Weights of a small mixture-of-experts language model, trained from scratch on English Wikipedia: vocabulary 8192.
Below are experts of layer 2 (counted from 0) of a mixture-of-experts language model. Rows are named router (the router's row for the expert), down (a neuron's output weights, with its number) and show model dimensions 0-79. Each number is 200 + 20 x the weight over its row's rms, rounded and kept within 0 to 999.
After each expert's rows: "raises" lists some tokens whose logits its average output raises strongly, later layers aside; "comes before" lists some tokens at least twice as common just after its tokens as in all text. This comes from a sample of Wikipedia text that the model never trained on. Tokens count by the router's weight.

# expert 171
router,219,162,181,239,208,177,186,219,217,230,194,214,186,205,211,175,176,224,205,210,186,224,206,177,196,232,217,214,195,195,223,204,162,242,215,229,179,196,183,192,229,187,152,190,191,177,190,202,196,235,197,199,242,209,185,182,174,189,193,244,212,178,176,162,211,170,207,209,175,177,207,170,230,230,197,181,206,183,210,208
down0,187,196,169,180,234,189,198,174,258,225,171,214,190,202,193,230,213,194,238,196,186,207,211,171,221,168,224,226,181,225,191,214,194,196,200,175,223,231,205,215,248,184,217,196,163,194,229,207,179,210,202,170,194,200,192,202,189,189,195,165,222,199,202,189,195,195,220,233,183,199,216,230,180,188,207,218,218,197,203,226
down1,188,227,226,186,202,171,202,225,228,171,206,190,175,221,188,187,182,238,198,215,185,199,191,205,210,201,208,178,183,216,173,191,199,189,193,209,174,162,193,209,186,171,228,203,208,214,189,177,219,190,231,179,230,216,179,201,239,226,207,189,215,196,247,232,232,221,205,215,152,229,184,170,193,182,199,217,205,203,207,192
raises: ",", ".", "\n", "-", ";", ":"
comes before: ".", ",", " of", " and", " in", "'"

# expert 188
router,179,161,163,197,218,168,190,248,216,211,180,190,198,198,199,176,211,220,202,168,181,226,207,179,211,245,221,198,181,211,194,226,195,229,206,183,199,181,198,225,203,200,180,197,210,205,204,216,209,193,188,187,190,204,177,183,178,181,180,213,227,186,165,195,216,185,205,232,177,155,190,183,217,226,208,178,231,195,215,214
down0,194,192,219,181,206,175,217,184,157,229,186,184,221,179,236,195,190,232,163,202,184,215,208,195,205,196,186,196,187,189,213,144,199,152,225,179,237,176,182,205,193,213,241,179,227,198,204,242,163,203,195,226,187,195,226,189,193,193,220,193,155,200,193,200,193,215,192,200,189,183,213,213,200,192,169,222,215,186,206,186
down1,215,221,195,193,223,227,186,198,196,202,229,190,184,204,189,193,232,202,229,194,240,194,211,223,203,169,194,187,203,240,186,207,184,228,226,193,182,204,218,178,182,174,215,198,168,198,194,214,222,224,235,241,177,192,192,213,174,208,207,212,247,195,213,180,201,173,215,243,213,189,242,195,187,206,165,191,177,205,222,229
raises: " a", " the", " an", ".", " ", ","
comes before: " to", " a", " the", " that", " in", " be"

# expert 51
router,214,200,154,228,227,187,175,218,229,233,178,219,195,233,191,185,173,203,184,179,194,231,201,178,207,236,222,203,200,202,222,212,195,248,215,221,183,174,199,220,180,214,178,187,188,201,207,173,186,213,197,174,236,209,182,185,178,222,191,241,207,179,186,192,221,181,180,196,161,166,202,183,230,210,157,198,214,181,210,194
down0,189,218,198,235,185,205,200,201,203,198,180,196,196,218,179,182,214,186,243,200,202,217,216,232,172,194,180,204,218,212,189,179,193,198,199,179,159,199,196,216,198,202,209,183,158,196,212,167,197,198,194,202,194,196,151,207,210,172,201,185,190,223,201,206,211,172,163,179,210,185,187,229,205,262,207,213,195,210,153,204
down1,204,197,202,187,205,185,205,197,188,190,189,172,203,215,184,183,187,179,190,153,218,206,207,196,218,222,196,223,187,191,201,182,203,202,194,198,205,176,199,193,208,193,228,189,195,187,195,207,211,167,221,193,220,199,200,176,203,196,165,177,189,209,165,203,190,207,220,215,218,160,162,222,222,245,169,170,175,180,235,215
raises: " he", " ", " she", " they", ","
comes before: " he", " is", " was", " the", " they", " she"

# expert 120
router,197,199,177,208,204,183,183,242,202,233,188,213,193,230,227,192,184,234,160,184,180,215,189,183,234,238,216,192,188,196,215,207,182,233,192,196,182,174,197,210,202,179,173,172,208,189,188,192,249,212,187,196,196,208,193,171,199,225,208,207,182,201,205,191,207,198,195,195,200,190,212,200,214,224,203,158,215,181,222,206
down0,213,161,235,209,191,189,198,175,208,192,219,222,209,165,196,215,171,211,214,208,225,170,181,196,162,199,183,210,165,215,164,197,201,215,189,182,181,176,193,214,214,168,186,190,215,207,212,219,200,194,178,165,175,203,201,191,225,194,178,192,215,184,177,206,192,189,222,175,175,237,181,199,183,185,241,220,182,160,194,184
down1,179,179,191,208,187,183,190,233,205,178,180,201,207,185,178,193,212,234,202,234,206,192,203,181,207,231,179,204,227,188,206,205,198,176,184,176,212,237,207,212,208,197,224,161,232,228,198,175,167,172,203,188,181,194,153,193,196,207,210,222,195,215,209,203,201,192,178,179,194,199,250,197,206,195,189,195,184,231,165,192
raises: " the", " a", " their", " its", " an", " this"
comes before: " the", " a", " his", " an", " well", " her"

# expert 62
router,183,172,157,201,216,181,205,237,199,225,197,203,194,226,231,170,200,209,189,192,188,242,228,206,206,244,213,209,182,202,242,221,162,229,229,208,187,184,175,244,210,177,185,192,201,201,204,216,222,189,180,196,204,220,179,190,174,187,198,194,217,200,200,177,216,195,210,226,196,143,210,186,221,238,201,174,219,177,208,232
down0,185,177,228,180,198,215,207,208,214,194,199,184,215,197,180,219,182,196,200,165,182,216,199,217,194,191,257,209,183,187,217,207,178,173,220,203,185,201,216,217,183,222,183,167,211,215,190,223,207,182,188,211,212,177,212,191,191,188,197,179,228,227,215,189,210,146,179,203,162,198,183,186,192,226,226,184,240,234,189,204
down1,206,220,208,213,226,190,222,173,189,219,182,225,191,196,174,188,199,202,216,177,269,251,216,177,199,170,233,215,174,196,219,215,222,202,204,197,192,212,186,165,183,173,215,213,233,222,194,197,179,219,214,194,212,184,240,203,209,201,213,209,211,202,203,219,228,211,168,201,161,201,220,187,180,172,219,222,195,197,217,192
raises: " in", " to", " the", " \"", ".", " a"
comes before: " by", " to", " the", " in", " that", " as"

# expert 190
router,210,169,184,197,217,166,179,246,213,218,163,220,191,224,215,198,183,227,177,169,191,229,179,182,230,232,198,211,201,205,222,203,163,232,212,217,166,193,184,210,198,196,191,168,201,203,189,181,233,207,170,203,189,211,182,184,188,216,199,203,203,209,203,179,218,197,192,193,186,167,219,190,219,231,186,170,208,191,219,217
down1,215,171,212,157,209,192,196,181,225,197,222,193,176,202,223,224,226,163,225,250,176,225,211,215,228,191,212,191,167,170,243,180,191,186,211,160,194,167,177,218,204,194,195,239,166,205,190,203,200,198,221,180,229,205,209,193,178,192,226,193,180,188,202,220,183,223,190,214,173,228,180,226,189,194,169,205,208,214,198,243
down2,176,159,179,221,184,217,184,227,185,216,241,163,164,190,189,185,225,196,194,198,206,198,192,184,202,169,175,158,210,225,204,185,195,184,212,169,172,192,202,208,196,169,209,213,211,226,207,173,162,180,164,227,206,189,198,225,201,195,226,213,204,176,183,173,215,225,227,184,253,162,188,218,198,203,211,216,180,196,194,219
raises: " the", " their", " a", " his", " this", " its"
comes before: " the", " a", " his", " an", " her", " their"

# expert 36
router,222,169,185,195,209,181,188,258,230,226,188,213,191,215,223,180,192,221,173,168,185,211,185,168,233,240,219,210,203,204,250,221,168,230,205,193,180,199,181,215,210,179,174,193,193,196,198,189,222,200,188,201,192,203,174,201,197,213,183,196,193,201,205,190,203,198,195,196,185,155,208,184,218,221,210,178,216,176,193,223
down1,171,179,193,208,205,223,193,178,226,196,184,226,183,180,222,222,229,170,207,219,211,231,200,193,221,203,184,200,203,182,192,173,189,217,163,186,182,227,207,222,202,216,192,182,156,213,198,207,191,174,201,194,229,168,200,193,189,203,217,241,216,200,191,217,175,233,226,203,184,222,232,166,201,182,203,251,213,186,199,213
down2,175,189,231,211,195,224,181,220,212,219,167,189,184,197,230,214,185,191,233,201,207,206,223,187,176,200,211,179,190,210,210,219,216,216,229,184,196,226,248,207,176,234,187,196,236,175,159,188,186,192,197,232,218,196,188,207,169,196,215,227,205,160,220,159,215,248,150,190,165,218,221,172,184,178,225,229,189,196,199,208
raises: " the", " its", " their", " a", " another", " his"
comes before: " the", " a", " his", " an", " her", " their"

# expert 23
router,184,198,159,205,249,174,186,222,228,224,202,209,185,221,202,179,171,217,194,167,195,245,235,204,221,204,230,203,196,204,198,200,203,218,234,200,180,167,185,207,203,193,180,176,172,188,201,191,206,217,198,174,218,236,192,196,190,193,169,248,204,180,173,189,200,175,220,216,188,187,200,184,201,214,227,192,199,195,205,202
down0,199,239,189,184,227,175,212,204,200,226,187,219,232,224,203,187,200,189,200,199,219,212,175,247,189,174,174,211,235,197,219,212,198,184,199,185,199,156,208,177,233,193,211,189,163,189,175,191,195,225,138,203,174,206,183,210,227,172,238,194,166,205,207,206,222,207,201,208,208,210,181,216,209,185,183,177,208,196,211,196
down1,204,192,162,226,196,200,187,194,211,226,230,206,186,202,130,204,207,213,177,184,191,212,186,189,199,203,190,216,184,214,196,245,212,215,194,199,189,225,246,218,195,183,195,147,211,191,238,200,159,184,192,186,177,198,214,218,151,199,197,178,181,194,211,187,207,171,215,194,221,212,208,198,180,196,223,184,183,208,183,223
raises: " is", " |", " was", " –", " has", ":"
comes before: " is", " was", "==", " also", " has", " =="

# expert 141
router,218,162,194,208,188,181,172,224,230,213,188,210,166,215,233,196,186,227,195,196,173,210,206,177,201,233,205,219,178,201,197,212,161,200,237,190,185,184,196,238,215,189,189,170,208,209,193,196,221,213,187,188,187,214,158,179,162,207,196,205,195,176,187,164,209,159,213,204,194,173,199,197,214,234,182,165,220,188,206,211
down0,202,202,199,197,206,188,167,214,180,186,167,196,194,213,193,212,189,181,188,216,152,190,180,171,212,217,223,222,200,164,202,216,213,193,214,191,204,186,207,231,227,186,185,213,173,199,198,185,180,218,195,218,204,174,208,193,192,200,206,194,195,199,208,237,194,215,221,173,180,191,187,241,202,187,166,191,195,190,182,259
down1,212,182,190,206,209,210,189,182,212,201,214,207,217,200,189,206,187,163,201,195,206,233,185,199,220,206,208,211,221,231,191,203,197,181,202,168,204,183,248,224,176,201,175,174,182,196,215,206,228,187,172,223,214,226,186,211,240,204,183,252,174,221,192,171,198,186,198,235,220,221,215,195,196,201,196,178,196,201,211,201
raises: " (", " |", "s", " of", ",", ";"
comes before: " of", "s", ",", ".", " in", " and"

# expert 18
router,207,185,190,233,200,175,168,225,212,222,160,219,184,210,195,205,185,215,165,190,200,225,189,173,222,229,209,206,160,213,222,205,149,240,239,217,172,157,206,225,204,194,179,209,217,189,219,180,201,210,194,183,189,205,196,164,177,197,177,233,207,172,198,186,235,184,178,211,179,169,205,168,205,225,179,170,199,189,216,200
down0,214,207,223,213,222,232,216,227,225,234,190,178,208,202,223,178,175,228,195,184,194,197,194,229,176,208,190,215,207,183,187,198,218,248,223,216,194,226,217,170,187,226,184,212,231,202,223,230,233,172,205,234,193,207,258,228,151,185,191,195,181,199,233,209,205,207,185,195,188,206,219,198,200,249,186,210,171,188,196,195
down1,185,190,208,203,199,163,212,184,210,179,178,197,191,232,227,167,172,209,198,189,188,196,216,202,203,215,242,178,208,229,173,231,175,198,208,238,196,206,179,162,238,205,219,206,193,179,167,200,216,206,211,168,185,231,162,190,204,176,180,202,215,198,202,188,210,177,213,219,241,205,203,199,203,193,220,227,177,164,239,195
raises: "2", "3", "1", "4", "0", "present"
comes before: "1", "2", "0", "3", "6", "4"

# expert 144
router,203,192,168,231,214,176,191,217,222,209,195,235,188,213,215,170,176,200,190,201,189,222,210,200,234,217,240,203,183,228,223,188,150,218,210,220,179,174,194,203,201,192,160,181,186,184,207,216,222,208,167,179,210,216,178,194,190,197,174,222,224,165,188,197,222,175,214,199,176,188,201,188,210,196,176,191,222,190,219,199
down1,196,200,159,197,197,169,192,205,228,207,168,203,209,179,217,204,202,200,212,216,180,189,169,179,218,212,214,204,191,183,202,178,160,211,187,177,259,204,196,192,182,209,222,207,186,200,202,198,164,178,171,165,221,163,190,187,208,223,175,211,196,178,169,179,211,199,203,191,204,176,201,215,202,212,160,201,165,212,238,171
down2,226,187,226,215,172,218,215,186,223,197,216,207,188,216,182,213,174,236,196,182,233,200,184,194,218,204,192,217,203,211,188,179,199,233,211,202,211,158,175,210,216,209,186,212,201,185,215,208,205,215,207,180,178,184,214,202,233,158,187,223,190,185,229,206,224,161,222,199,194,191,173,174,218,227,209,235,197,196,195,211
raises: "0", "nd", "teen", "1", "3", "2"
comes before: "0", "9", "5", "8", "4", "3"

# expert 162
router,199,161,159,200,216,182,204,258,201,205,193,203,202,217,235,187,208,237,205,169,192,239,220,170,200,241,219,212,187,204,230,217,164,215,217,201,180,187,176,231,211,191,183,199,193,195,209,211,207,202,169,198,190,214,158,210,179,190,176,197,190,196,204,181,210,183,203,223,191,159,203,179,218,229,202,170,225,188,189,203
down0,188,193,157,159,206,216,193,193,156,219,203,197,201,208,198,222,218,184,175,208,160,176,191,187,220,206,203,228,188,196,212,225,206,198,184,204,218,187,222,216,195,196,218,177,205,166,197,227,209,204,208,189,218,204,190,198,213,167,208,178,183,210,234,219,219,222,178,197,185,206,163,205,211,176,237,216,188,213,213,212
down1,218,220,184,194,167,199,219,210,174,230,174,172,219,198,214,200,237,210,214,193,216,255,245,225,203,233,188,172,219,249,193,206,179,171,212,212,227,194,205,207,237,200,189,232,202,172,190,211,159,185,193,194,186,149,191,232,217,197,207,221,174,192,199,209,206,218,159,217,184,204,187,199,207,185,195,195,191,183,198,199
raises: " up", " to", " out", ".", " in", " on"
comes before: " to", " in", " by", " the", " a", " on"